config.toml
num_hidden_layers = 8
hidden_size = 192
n_experts = 32
experts_per_token = 2
d_expert = 128
d_shared_expert = 128
hidden_act = "reglu"
moe_layers = [0, 1, 2, 3, 4, 5, 6, 7]
router_score = "softmax"
normalize_top_k = true
routed_scale = 1.5
balance_loss = 0.00716
balance_bias = false
router_bias = true
init_std_router = 0.0111
lr_router = 0.00201
vocab_size = 13973
norm = "rmsnorm"
norm_eps = 1e-05
tie_word_embeddings = true
optimizer = "muon_variant"
learning_rate = 0.0151
batch_tokens = [65536, 131072, 262144, 524288]
max_seq_len = 512
train_tokens = 505100000
max_steps = 2035
dataset = "wikipedia_en"
Below are experts of layer 5 (counted from 0) of a mixture-of-experts language model. Rows are named router (the router's row for the expert), down (a neuron's output weights, with its number) and show model dimensions 64-127. Each number is 500 + 25 x the weight over its row's rms, rounded and kept within 0 to 999. Numbers have three digits each.
Before each expert's rows: a language model's description of what the expert responds to. This comes from a sample of Wikipedia text that the model never trained on.

# expert 3
What it handles: Opening parentheses after table entries or numbers, like Albums (Billboard), Decision (majority), plus degree/minute marks, $, + and US.
router:510557491528482482544471510553495514490546502497530522462504497524509477489498501525498475510520493509449504539486483502506516534525498531528466501510455446489571513515525531487519471460485454
down0:516488460496470492531526503510462531512538487516520536544532502506484519525485504521446494497547493479482523550468490522492475460537477509509469501532518449498516525455489487496521498549504482
down1:516510509499463497493462521498458557498529510518486464507494466525504537467527478450507486513495488502490496488505484542499497476477443505535503471499514528504543471472518524531467548509475464
down2:514488468537524462436509483539517494510541550530509517518489483511484502500548507494512522447490489447465522468503518518516492487486540485431481453450539506503510497512519495485484529506442504
down3:530493515518501490475503512529522536515508533490465560490517562507516514502513493442489465554491486508509503480519478494525492493507511521493465495505477511492476488512486498494497505505563551
down4:501500510492533504435497468546499542518463495463470439533502504498498525515496560486488487510464492537499523501528529515510483520443544555525489461520465518490478508513506483452497548520490493
down5:457478488478474480527518539495486483512530512493487510479529490487488453485509489489495497513492478490468528515503518513480478502496494472517519496491511477483471544457503489483500515504506517
down6:497511519530507496518504499470521508484548520503504514458492511468490510499459544464491495537492523500480491514476519500510557516566517496513483488505506512516506484518451454520498479556460513
down7:527448492494495481478547452500493483539539484495525472514500471441466453485459502503478526500558500527475494522466486509504492537503480467503474492533513494490502518487508462467516521525477529
down8:497483544480527522464521501460477493559526490489495507493490557517519531460516512476496485497509504483499509525466550494546518488514509508565491483526538512540496528482479529530491510496510522
down9:471507459492536484499505449504507505554445486502491544516522506503524484488485518493490484518482524514534498489494486476501519505562479505509515497525546471546551554545459503506502533504489533
down10:521480551470494540460468496514490529525488464488507467546531469487501478506522511486536542514492549515523512523497502495472512491488513437481485512536515495477530468503519502506492557493487461
down11:564493481494516481533490508496526470491528450499520473462516487508504466499519454526501438475522515474520487547509470474522531492544492476473501493469496483481493519503516514528482507449501528
down12:511467527506532554485486477517522540506475527493486487470501506474476500514512483524541501510540493487518511517484506483503550560447455542492495453484500455507487473486493537494523531500474466
down13:477504483516506488496476475546518487475489483483486482480559523481484478497544514465518478490448496527471490488503493462484483472475516509519499468473515496529513491494490504520497492511497479
down14:463528497491488506496534495504482509498471484517498498516502522531495524509447474502527475503515503473502514483486478476504464556499506494498512494489489527496456493523481505485519507505522467
down15:508521490563509508504486481478461496522451510475478479492516467468516535486506473521510501519522455486463533523496494461444491450500562495512505492498534482483495545535512491491474514507480512
down16:483507490506491489493512497513466525511497494528512528504501524466476508490499487481522446501497509500496491522479497495512515503450516497503477486534538482476466515480511487475497464459485493
down17:508488492502503482464505458484513483511517461490517486523492467512469506516493496480505444460483500463502498498488541475466505453498497470495534477516441469536518498437496509466458474486500514
down18:483473466547510493519474492507544538510481479466496503523503500497554447479518495530473541492514550477509466450528510516517533517492491493483482509477461510448515461523491521523478529457526503
down19:533530508473465532503531483502481500543473516503507521484511520470477485525490480528494490490505519506504437471531473458513451468514473480499476466528526444523486503505457524523494475493490493
down20:470471526526494503428531487475511522523498505488537501489482542513481511479480515485526496478522472491530545476523505521508551491475518527511493484526460496506539505499490479517562504510459518
down21:478493507477488468471516504483518441490558506511537528495462510432492506486474471459497479486515521496508497493469508526512453501499470507485468506472498462464487522457482521507527465533531491
down22:459526513456466480467535529513449461487488526492462532507480521536471479522489513479507506474495581530475533480547523508488485522465495498490469533520461486513516477483533472437487497481478465
down23:518516491477507516512484520514534504514513515481496520519513503492493492475543505471520492506479484522525518557472491525551502496475423515473534500496465532526495476554495521522511497487499468
down24:527543490489494472484502491532521503471462479472475495472489496462500523502505500466498538567497551498481563560496523546512537516496544492488493480477477469532517445527526516512504514448488467
down25:530466529458495488524525545464499513483437510533512527478463486494473518520508442484488536520473429522543547506520476504486498486519527466508553497465530505463489476517488477481527515506507455
down26:450537531500505532501445530517443488505509494507525499519504517515479522529533465454511483506503519524548464504521509482471492491494485492529518492508527485502471488503464453506518535525531535
down27:552545450476486472500506474488508487482465491437497476461501501449472478498490503479538490481445505502531507519510454487527479485515487487534505502511536502485536509529493506471535497522485495
down28:463530509499509495494521501500563524476516492435495503479473517476538499516502498478499484505529525536512523524500496523460507477530569507536511507460473536501508480507528511540499515498509516
down29:493484519493516511464460494479493503451505538500490534472527500532541519490524510505512460519511454483532508476535488496524517516538471473490505487507502523475481562508537490496471496490465526
down30:491483498464498504482501514503547484493429508505473518480501526512485547484497516518472508532510524484538477517528520505444485493527481491517496517512487495492493518515514529530522494494473445
down31:486528468524496492483478425544524486557488512477489521464466556475428455508469493485534521476522477531485515484514511485502495478464471443510488520488530443464544459556553488517497502481521474
down32:518471483470484514510474515516513492510522498496507459504508480575508503507459516566483494501511517508541542491503501522476504518470531508534518482477533482449498524544480471498514502496499493
down33:517526464471529468515469497502506534548452458538508498495452510482510531520526481485509495481497485491516522488527494459494451483502504505507475505486512556522510472504477489493529539515518523
down34:531473467529481528479492537494501497494506522488502512488504511496486448516530446510510518462497497477483497470480489493485514469473456521526498505463443469549446538489511503496508511478543532
down35:517498485482488513509480482497480518467468512493475560545507541493535538490474458482469493478535516475504458459489533496450497506516503529520519487523505511531529503418509500511476517514543470
down36:456532483496534470511515482496534492482505545435507527508511508481503527483500490494575467500491490496500514470514553495494469551528505533488548511477498465546528484492566455532489463497481490
down37:539486497481488506526484529512484526474460486528497531489505473499526480509505562430465489514458497487497483476533473451486507460480512491478491513523495504472520531505448471484496487525547487
down38:521518523464500522460505521531504536535445526512539472515491501518464468469483472522492539503551509490480511523497487491474482502499502465517469526488518458494512512505524487492525491467488464
down39:448502525526491493520500534500540489533498525483518514524483494496503452519504511469517525484512504457527521527504507492553506446491521471496515502489486480511463523510460498514520510456519537
down40:516487457510469506478476514522509480501491456478488494487535486480472509535532498529526510472513501498541501519506535504468533460523523497515445506504519528529501500448471494470516482472515542
down41:469558523506443481441480466483489475523497519498523516519499506446493505487472521485489549510497481483482516478512550503485502497457483515448473505484506507463508467533464482500481497472462496
down42:544509504444543510473453453470504461478537442551517492510535492520482504479487549450511523473459472503520512510493484540504536481525571490509465488487488538475535519491528434513494501486535522
down43:541500524487465499533474457487484479506530530513495463465510481500477507516486464445508538508470449492477473469529497528475506523545537474543500500536499497485521511513486456516483508499535461
down44:521484496530484522493535489524504532515529514517499516493518447511527452469491505557515553522536520488475509519516510463505505513511528468505509540515516465461494509494495483521479461478485535
down45:502535482520484487493468507521455496507449508558511507464469475524500460510510501555556471515537525512555472474506499511466438473478453497510519492525519496501478494521538537491478441510494512
down46:511479493521514501499489495516516487531438492504464531475503469477482495525515510504487449520528503493542498525512479477486493502587500534471526501538481518501502454488480514460514518495497540
down47:507459539454501485514505468497481502543461495486485499520504525472510460530515506421483524494489485486504480495483541498510487502471475495498517462480505483491497488490477521536480498544530532
down48:480482464496484484534512524480489503488469519440498456461500540496494519518517495522489504502504476552544495502516515529485494488506479503514481489522486503524480506487485501542533543487511550
down49:497512474496474488497490478468484499534466486505520505521506487483533470500503515503482527481522509468498489470497534502488464498496532508481512498494534480515531532540479489509471516473495512
down50:528527505560505538492475507529493516474470512496496488490509538539520506485514483490532534470503494427552525540474505536491497521542482530498474458494461530546485464496480478502519482493481493
down51:539522508504506515513483508509532474489441515549480485501454499455498519510479459499516451470493485527496508473500500500462497441491507504546485509468497490471515475462520448552516495486564531
down52:500535462505487476487488545489467488481494496475492508510483514526518503467498500466506473536440431468513492494485463522474521566477485493508504481490498501463521417530477523541531487451536478
down53:510537520527497502495489481516493497504523509560514510530517486457518536477460474512471489458485475472488504544497466508521496510474500472493514506512495508476518457533523482509521440525491496
down54:558507506491523465483509527523534471457476508478506504472520511485481512522547547510491498552500526529520511512483506468493530522544519468522500506512507534487489509467481500533507468488487500
down55:496496490537491512521500502505502533516502488515458504485509488546536471494500488547501529453525485491501469429571483536499470492503528516501486534498468510492497520510458499459504521515466485
down56:481523466490493482462507476515497529505475457448516477512475510526544486490520508493478474494503482479476498514481511483490530535513467481497508542543517541496541502504485507469513527483463558
down57:509430494474518512495508500428479483519480479506501532557485507504516476502487481455518512475517466481532498456486518484529496475476530456456487515528483489472499514538494526466480475543526551
down58:484489482547494449542490476471478501502494497528465501467529493499488534505484511505520521521487469462495448522509515535499516467487525527509457480487495469496509521490499524511491481511543492
down59:517531453476503522510518538493472482523462519499471504519490523514522508501480493469511439495476471500465475522546478498529508510451515481491505488503482521482461539555508516504544500551491534
down60:532565502527550507461489502475544512534536474488498510546520490479486571485472505488506465492496516480517515518493491491493475527517542509520483478501485490495517504489538500531520526478511503
down61:558504554500486502479517494493481473455493472475538500514462512531463497545532472518526478493492499504514507522515495492495479531445545483507517521510503537507479479488463515507549484490521493
down62:530468477573463546492438519510489508500514503517505502497523489525498459450517487504512457500507494494483436509509507495506502441510521498462521484556452502505517478535490566505532505500525508
down63:479507468481497449511519488465537481476484475505481519481483503489493475518467506514482492522503503550554468504515517525511490464511521496502507441483508512515499500507471494546487531502497487
down64:522554465480514519504509434488501483521468509458491523482475516497479498478453447469531492519500532473519528492508508510538464533497484483465496495487489522511516539517514521468534507485519467
down65:494484488514518514492477540493477531472497486501472489524513519489486515501484492536500498463436486537518513487487483523487534513468472533509498479479508512480499506476520492484495450477524501
down66:520527503497496504529503467484489481538514497531491501489542524564501494511488494462525498474473494499483522442447498489552474485502472514495522514473483479526524487477468484489462538469587520
down67:520463536516464533470506487483502507533471470503485502497510529527471481516533508468527514534505504476471518486526496454500471511451477477486477482483503499541505459531458471466516520491461534
down68:478489502494500479505533492524478515540529511473481567475503477505505519449510518464505489438492475512477438496545488502524520501514495493451543489530497473497487537533517524485490500457510456
down69:488507481464486531496515516499468491528530496502527544446512523507471543473569501506459513505592504500533499511509485437468497505490527525489476520521512507515510449499488504481518499510466487
down70:529545501487530453457477460508482525467481454516529468455522494516454505503503508499528480539447512520515490475520590525495510512478550494473499469487497512496521505526511528518471523521504448
down71:522464477468481477551508457511475498490533471537489489501534522496492482481475479532485485533535501535460538442482542504498520536502490550476548525500461524472504531573483489455463490495489493
down72:524507516490528482476503473460531511516484513538526461507467471512483487546489471481522529519497510515444486524559488501499515460501496469460509462443520542486555510516526489524501522512504513
down73:499536454469517466497501465552490485474485508475486507555489496509498540474470504495463506472496489526484509482477550484522487555505508465482500490486461504451501441480526500500472520498462471
down74:503511513541520507471496536507527521522509526526436502468514522477482438480515498487502530493464487506518524475506546512496509454501508476501520552504507489500514489521448488511473489518456474
down75:532522485554491499495475498521475526514496504493534495510489518482473524493493483493472423524513511456478590494492561475514502544523499508485524557499519519463532501489494488494461510493499487
down76:489500502474479513502526501506527471479491490530444525520473506493497500502516513487529518485495528513480510475472534461506490549479521493538491469507472524517463503457490496474504481497508480
down77:528515458496482488483484468505470507473513473474502500524478485484494519505487484515514528501503469511488516449509494490497513498471540503531508506481530558455497495471521529528424521493469526
down78:525545481489509521464507488466515532523504465492516499547506466497471546531522483475445482499553493472440486521552486492516492493509509476525513522508503472500460527483488491489454515469503492
down79:458512522476506504507541472532504559516488479496474506484500530490465499512510496474475476532464506488490466507495531460514495508502503468531532492483474467519526517522481487475459522496501520
down80:520520471500564504480542506501474483529563487507492535507497514523475518503523497502523483514447514536472493493531522455504483517480487512509497530532493522519511523436496519552500507543487524
down81:504501528509491503527476472539510527490483463529534476471507504480506537518492513505551462462509526470481478504495535509470516468508466510481496527510517500503479471461523478503451459507492479
down82:474454540502492507495506501537488526506534503505497494486505526506508486496495509556481490491549511489515516532483453512482483503481466518506512488535481507508482455490493524560546530480497556
down83:479490510530500524550491540486544494520522513497481459509501524491531504517527506531479522504470491500513521516525500528486462497476519447500551499462528507557486488483512485539472473507483512
down84:475509518505486500494495505538533479508469463520496485470484539514505485517511494484436522515481492490525488455551499510486496497427455510513510499496534458512541506493522487481502559479503468
down85:518529502499536491501483470535483475515489524470522538482521495519497500512535526545544479469438521516505532514498499515503532501503455516476505484517519519491546457492493491522476583495481510
down86:534493481461499503505494554470534486484496516537499508497501496478472515500543505467459483483491515527549455504481479514502485529537478481482546548497510526504494484497484467499523521488477515
down87:502505494533496467555500470457485479495512515491466472517486497510497539506477497507496502486493516536502490503503446487481470458482464465511490495519469513526533489494493526517534496501539576
down88:537478454497461509520495522515514489493543497516493532521478516527490526520488495519562494488474495467484466532508480489493533552503539535536526515515497478513503502534523523502537553480466481
down89:483522499491511518468504528461508514566482482499515450511497474500493509504528514529507501510506470487539501470448488499503548538508461455520474494488480525512516480447488481468492521490513489
down90:516519541506553514506488532479479534517493535542501528502487484528460503505532485474531472479453510502467492476531509493539503480548521482510436534514503469534507470523520507510549474480525521
down91:519494502507486513514482458537481520476502449520470532513489503467490482494502508492476489543497542521508425539523514495514504504484503479499517506520494524523490532529521517486494479510496481
down92:451483477470517514501504486483512460510500454471563520505498490513493495497517559449518487513498490460509517495524496534524473538487496482510484440510515525456535495486541525528488554529522520
down93:494459516540444492511485483475459484511455541507499448554459476485520479480523486521472495479488503534520499478475512495527538470481492449520529504504495462469508519509515489527473514474495477
down94:526503507468498516479511493490481512472459433462490457519486515525507477497487496451467471464483514493508505499499470511522496493479537511512505525507482497512480518476503482480509492461482494
down95:563455496481510439484498488530475520504539449515475504517500518523515537540511482504530504472506507513510527477447510519536481508498494440478494509508489505477474481501493517488480491500511504
down96:479538500484536492498500516509503501500519542449512525513522516481534532514566513503485513471490547516504528434481460478462518485524550480406498499496518483498515500493514493538467485513501500
down97:511540407503472508518505472524507488526533515452477477469541515503553512480483489496489479521537521468496502491470489499530536471486476509513523532481500448447495489519483516524506512477524484
down98:544536472519508516492538487498495517514552551512514499533494507510533480490514492472502482543539495477528509507478467531468498501535488475529516474469485471557504496480509530515503554514503508
down99:488504498508530487506501479487544517519488508471491518452468506498514467501511504455528474515529513507493489528510548496477516477504495506459566479516484484520506512548496466472546538495486477
down100:497525490525480519488517459476496504456461467471456490477443448521527536502487496522514476496465503464485483505505483528479519477512501518519497511466511501495480488517549520472512522505497508
down101:535513456460505526470492512485474468498448487506493494483473520458472481493476473475507498503504538514513499520481465440476513523511467518465474477487511499499483475511522530499507532493476493
down102:459469460457521530500503480477491473480493545489493528529470533480454464482479504444481522458503501514533464512484473465527513498504433525465480480502495501494499504459500515525557496475498563
down103:462481456501482535490531507470535535474476476493530502557513467480543530532481529546498466524503537525468456509481503481496476490517519520496508464518496488498532449479478481493443523446537468
down104:492489450505517464501529526487511522461433463483476510466476506558511449506439483488510493517509511475482497491498508485515533475514497527495496481550485490446510513502487536500441490503488514
down105:470522468534537491523510499511469513494507507532494497468470502483523470497504528477454508517524488454504483498530515504483497507522517511463561509480483509493498483512531511509491496480501553
down106:545501537481503481533487483517456475471490532489466486502513481504489522506556483509520489523481493473505494488502485550501496462474533525484509528450524568461477528518484506503495498525480442
down107:500495536510524505523474500490508501536492526494488514487458505453461505497472484476508507485498502527449522474462544501488485461433518501548517455500510479524487492515501499507536499509521427
down108:498516472514453491516550491513548516483505521511529515517480489535490528519498498542523528486461493502532496519493484521544499517510471477449490453450497499510508546525509520500479546471523499
down109:453525560518493476497447512494515514475519501536487491462491485458545504480464469459505493530523497526505516489492466448511506531474505454510503535497498484506514547507509497461531520511515505
down110:543419486501462478509527539486492500477498463502499502461485529499521497532551538486509528484527461501530512498517490506491533538469442478485507535474509514510480499502486517501497503521510507
down111:476553520497441497481523481492476534507468469487484494483524482477465500451506505525478481479533530520493495473566469531520478491491528475539463522495482534489492436490507475507528523508515442
down112:509531503504465500536507513532496561520494502499498442520516521556479482466528534531502469472488503517558514448492522497522480486531470484512465520487488535503574500483505500503525481493518544
down113:501512523514520536489523463509497476475509488489465515537447535497492534471535507520511503479483492453534523456500489498461483481482531521511486528518517512470460509490478536454455474536494562
down114:517498478539490490491488539489454468528506517489511508500518509497521488468508520512537483505518518478523508547525502483541529506552506493516503504539541494519492484491530528462518489467503549
down115:454493502502498499502504504486445501469518514499469484509484515485504507485521518530503489508533486538483512516530523470496533476503520529479492509522473486499480548551501455526477502494487524
down116:509553503529513505527510499489470507539510548513546442495498494506530486521503530519487507519494480529492491484520504494546510483483521526509485498479443538544496513492507507532551541494484529
down117:489545431510473494501510473543485466503490511556443526509531545498515521521497479507485534495501482507500466498519509531440481496482460554541519528477493489469516489516519479486479482497488493
down118:516541519508496474496456509500540539523516463489507508519488458518509520544512533506489503534530485509510504483477498540513513545518478487473477493500503513509533483540515458522505497465534512
down119:470497529484515490465502469505518487525505526495511506504505531499515517540483500525510500544567482461506501496459516475495467537500467487541457502499558457502540505483507539491501471497488536
down120:500523498496531551503525531518533507526486459490498479525471502510493498507522492501502508540496483491557500511498509512506514508477505482502518544469522519508505518496490496492490543496512492
down121:465539513467535546525480503527555508519496476485489488470469455485507497500453477505519498504511548474511509527533515506500480539483485552502518509505483503536538535527520502451491497504467513
down122:515488556499483467494486490523494509488516494496554574501505500505473497495546464530504522508498535518473480484488496531516496497506530557490478509508489503470499478485488539498474492539471519
down123:529470522493553505556473484466484523528507493517514528497503510494459511497513489508508464457461482513534490470478569448543526489496484480506500554505479488509488500456521477525515526515519540
down124:519472458514483473508512459513501518506492464495478501474491482475486467481498536491461530516501507462503548518508488525465490511530539544521503537532513502512476520493500497508500504527546489
down125:496495458516464469539533494537520499491505482478504506524529489517473466505504473544487509494455504465493546452485475505481504468476520546511484520491489488462526483517511482520497504526487510
down126:495486532510525484529548523468473463523488497509517534506509469468461517519496517477482538483552498523496535491487487525509513469528498497510516555527477455526486494507470517494546460488426504
down127:552517507501469504536523499514487500502480526507477476509544456521475538532490466533445515511472549484541540563497487520501467463529544518515518515484499499487524508496526472503527455471525505